Weights of a small mixture-of-experts language model, trained from scratch on English Wikipedia: 1 pick a token.
Below are experts of layer 8 (counted from 0) of a mixture-of-experts language model. Rows are named router (the router's row for the expert) and show model dimensions 0-127. Each number is 128 + 32 x the weight over its row's rms, rounded and kept within 0 to 255. Numbers have three digits each.
After each expert's rows: a language model's description of what the expert responds to. This comes from a sample of Wikipedia text that the model never trained on.

# expert 16
router:140058151146064091124123188107120099054139079094068129096162146167131111126142122159135151124130137140118165137114071107128166118143140120101119145091129114109136092138132134091107162129117133142101165104101179084151140112143134141106120142147128251064115160079097169157115160142179068159138085137196133186165056158143194122118152177162093122151114143148121102093154124133086121106158
Prepositions, auxiliaries and verbs introducing a following phrase, such as to, an, would, during, became, did not.

# expert 17
router:118152136146097106116132125106130075111133116136080200080134186217101130153105119148112136129159224147132135106046113139108157149129136146174154143125128069128155066144102128118128187125200148155125127110113155145155106059060106181135115096102133167094137125120125090122157159138149110094183093169134123135116090135139130122138146138081095120154076138100127112078154157187113156053077
Inner syllables of South Asian, Arabic and Southeast Asian names, such as Sh-ak-ib, K-ash-mira, Kumb-ak-onam, Raj, Abd, Shah.

# expert 9
router:073102137129118096084149185082142076133105149092140140145161147127164131112150133158121096133107162081078116081052100115121157158138105152167150177123149095120100119195128103036138179137138192152111118097158152093128085120093095172133170148103113167088140113148092132140137161119121142123120139133116172169141058120174156071134204129149119174184098107185133118148185127190105141151121
Words and cells in census demographics and election result tables, such as Hispanic or Latino, householder, population, Turnout, percentages.

# expert 1
router:193101178134072112133139145079126109116150078083099149115103157163091110104170111150098170113160123136095188127121102126144176136152160147156121135124150117113150105183154130048112181093098150170122139066094150118137125105137148189105161095170158146094165118115061159106128157113172093127114136176191123135130107113196168119158162189101073129166113108137103071104158069149093101075137
Articles and possessives opening noun phrases, often sentence-initial or after prepositions, such as his, its, their, a, The.

# expert 18
router:159104152152109146119172135088093124086183067087120150136200158155103109123169169167083119121242216157122120128056102111118113174124120130117175144122160112132127092120154119070110184098123177166137141127154100106128136093080110166106140121136147121105132113094116127136129183129148168098156124114165106140158069108198146109141131174130101132189086126126136113144138097177104094096067
Capital letters inside acronyms and continuation pieces of proper names, such as MBTA, CITRAN, NOI, Space Force, Airport, Racing.

# expert 25
router:092130123122087155146177094111129148087154101079155146080147159171202135140079093139086083086140214144102187100068124135137119145158115149185137140111127147110143081156153152111090153131161159140108162131101085117161154108140114121174134130135101137118124130109142182186122138112133106108165130131146079150157138119185191124051130148111094112153104193197105127062133110135070117060088
Short second pieces of rare or foreign words and place names, such as P-as-adena, El P-as-o, Peg-as-us, G-os-liner.

# expert 7
router:102107199117113120135161104084162139129161057121147113081214144111102156157152109155070119094171197117105169064114123108107139159158110156104130146099140108147097082156142108132081139076136167131110140114151124138133156147128193196152148103138147151153137084142109125122174171134139064116098038146137099197128116117165171083096159121150101139126105136182114124056092118135112080098126
Sentence-final periods after words or closing brackets, plus decimal points inside numbers in tables, such as 79.9% or 3:31.90.

# expert 15
router:170038194114095105128171116085167136062129097116171169120148199175167108122175095188101122139112182163104170127113078151133105152159120143140164093143144153085111089136125074153104188147154149133092096091109143068165153113107116155130182157162114106111138098117099090155149182110123101103105096144124141158127100070129148152091128167113105178138084113143119146104108089116101067071146
Plural or verb suffixes and pronouns ending a phrase before a following verb or "to", such as t-ends, word-s, said, him, closing quotes.

# expert 31
router:172122166150127107116136147114118104106143053127089174096151181146153101112083144159113128081203226125108134165101118152120105170147114158109182168108132083111166145144123086083074174103166124148087089115148089171126137151115129165091123099111125132102178098159109133133115151147191184113154085157171145147178061103143158095130140155095102098155049092110126125099172105142115086107100
Final pieces of surnames, often German, such as Hüb-ner, Luhr-mann, -stein, -berg, and common surnames like Smith, Thompson.

# expert 20
router:174109156157045099095172149109149114090143104118140163108167136149106129095108096168160122142115184136103103089085102082123106141157135070152177177141149131097177116162145122086062149092142142178090141086121127140132119110147110202111145115118156166107154099154128150166128138116173121105180071139135129231161132120132108121148135210124141092175089074127157095103146124173129068082111
Religion, nationality and ideology words and their suffixes, such as Catholic, Islam-ist, Soviet, Goth-ic, aristocracy, Palestin-ian.

# expert 10
router:157134151148108131078165220111110102089163128120076138094165124140108135083102117131111166092199201113108134147103082164114089162128167142164144103128138151087108128135093140104128164123118130172067141118218103144140068129135099180117138109150102198132123138112160123084178135121114180074132057186109116145138092100156144111095171151137109150138094080123121085099126095194149138088108
Middle pieces of common English words after an initial consonant piece, such as g-ill, t-orn-ado, courty-ard, b-all-ads.

# expert 3
router:119079172146112137134167093056158116058128115154135122137203146103135111142117136168093138106142126097100206100090097153190156114114126126122174111130120116115141090125142076129110143084111151121067145135135109102155104075122183198144196123158174166139168097165099133073157176102124086154111079160151116174099084137135173131091188144147098108135155150163135127064184119112108080100119
Commas and "and" joining clauses and list items, including thousands separators in numbers such as 45,000 and 20,640,030.

# expert 24
router:141113215157086094094149149121132075104129113109092149111182167147101107145149118174104098158175159151123108139056073117167148177156163147146135154117141066114133137130175113044108142117150168204141111098193125069155142101121124185171144096115134193124125090163073130109120180109115114091170123164108102168151102120165138107123139140108097073148091135185162128112128089128135111082119
Words in election and government text, such as state senator, Senate, Republican, elected, committee, judge, incumbent, in tables of candidates.

# expert 30
router:150133164142143065084134128088043071116116074123163163059173126119139090125125143170131153096142201139091132063072132100133189120167145160105129116045185164128097125148165093110114139068107188130172146103101138150098139063101139129093169123106169188106129117103146157141155156147201120093086110178142124155135169157136127135139140101116105106155131141150102128106161144112114125095157
Opening syllables of longer words and names, split from the rest, such as Im(perial), Un-com(mon), pre-, Am(aechi), Al(gerian), cont(emporaries).

# expert 11
router:143087164192094136131128147129172133139141120063137123157167152134118132136110104140094142110151109108108182058017124122125134144167146180116107169066150116083123129146162080085138151091125148100051107102111099152129169118141138163149183133179141159143134087121085164152140168114124086112106133131198092141098159159149207135124176128114095138129140184125159089069154065129085111108126
Single initial letters C, c, H, N, n that begin a word, often a proper name, abbreviation or list entry, such as C-anyon, N-RHP, c-uckoo.

# expert 2
router:136125138104083110136161146089156103079152085134121131125203151142134108118069148136076082149142130139094205134098110150123145136196123172111156137101108134088170080126139107108083142109124160134105084148174167098165108132164192165099179135114106128141149162144097176146150155111186056115093116146157150153166127113148181089083196139125087133145122158190154072070170106112108068118103
Prepositions and prepositional phrases like of, by, with, at, from the, sculpted by, usually right before a named place, person or team.

# expert 23
router:170107119186107107100174140132150118074129089108073149081148119160099080113107135137060135130181192147087115150041131126164112144159089125165176155130118153082158101172162122115164139052127182189144121148160128142148161109095163156039135093157124129121142172126123176152164129106124128123109129155112143171135097095134164082104135142126110145213063129137152143120143066111106097118123
Accented letters and syllables inside Spanish, French and Italian names and words, such as Jé-ré-my, P-é-rez, Do-ñ-a, de.

# expert 21
router:172111157142088156085194185142060138150100124116145199105132127112144103123130101119140182112146137124100128140090079166126135142200164164134180108136079083120114079155104067036101183169153137174134111076134126134136104103154136141122191164138144108137123094090104126140124126139148176094128119156121122170137146141094173091137214111126083145164092125150185147060128080144110145103139
Short word-beginning pieces after "the", "a" or "in the", such as t(ank), sh, re, comp(onent), plus front, back, south.

# expert 19
router:143111174171094116123133168113088161097110094106115137120194180109168131180079150135054161084126163122096162088023098146173167142161106173082126145111106125100136156170158035119154138110163160120112111104113076156124123108115120152135136153137163172081118115092117136168161164137134129126096125150142057147163135118147172111130198119110087108157107167139167125083167108117067112139158
First capitalized pieces of proper names, often in lists or tables, such as O(ldham), St, De (Lijn), Be, Comp.

# expert 22
router:131110168112137129124144161154132128116140118095149168093212169099089139137088126160097156098098127068104157076050124150192125125097207153137195171094157110104119136127179065122114158116102082109094128092162130118153154120097143164167189131168152216121092095105127106167144181066098097116154127133134114139131148151145147130123174105119082126130111106167128103112164091170126051124136
Word-initial consonant pieces, especially L, R, B, V and clusters like Br, Gr, cl, in nouns and names: l(agers), Br(ant).

# expert 0
router:145045124115123107121146180124094099091149107107145205126173148151132118111128144161110152125144153130128158108000115129162142161116188160129140109125155119098103095139105109000145174093123158193109108119112126105157093101103134159086176138099140202127129124135112130174125138108154126100134128156147125177139128127183168142139145146137109105159080139148142116076145114161104110114104
Separators in semicolon and pipe-delimited lists and coordinates, plus verb stems split before endings, such as ret(ains), maint, regard.

# expert 5
router:119084159124124083092161177111148129108167100089132196107139120140162100085116163106118108141124180117110158115088163091170096141144215141068128176109144104092148144106127136049103116094110155116136140116179141156210158158063119145116188068139153171129119165091125162159137126097137130096163130140178114198181101165164123108099108145166120097105107122185119097103095135161111124163075
Word-initial stems of long Latinate words that continue with -ation, -ate or -ative, such as rel, def, oper, form, cul-min-ating, incorpor-ates.

# expert 29
router:158105169138142126076199162104157068096142110069153142140181099114132087133165118191077151081145182156112153144097102115157179133166123111159151127107141121115156090202098086057130155119142157141135135060111167098143161083062092173114185145139115116128176116157117112135177156128142140084176151162104098156129078125128142135106164174129091088119141071164161133108126129133127082128069
Nouns naming creative fields or works, such as film, music, television, album, song, book, often describing a person's occupation or a title.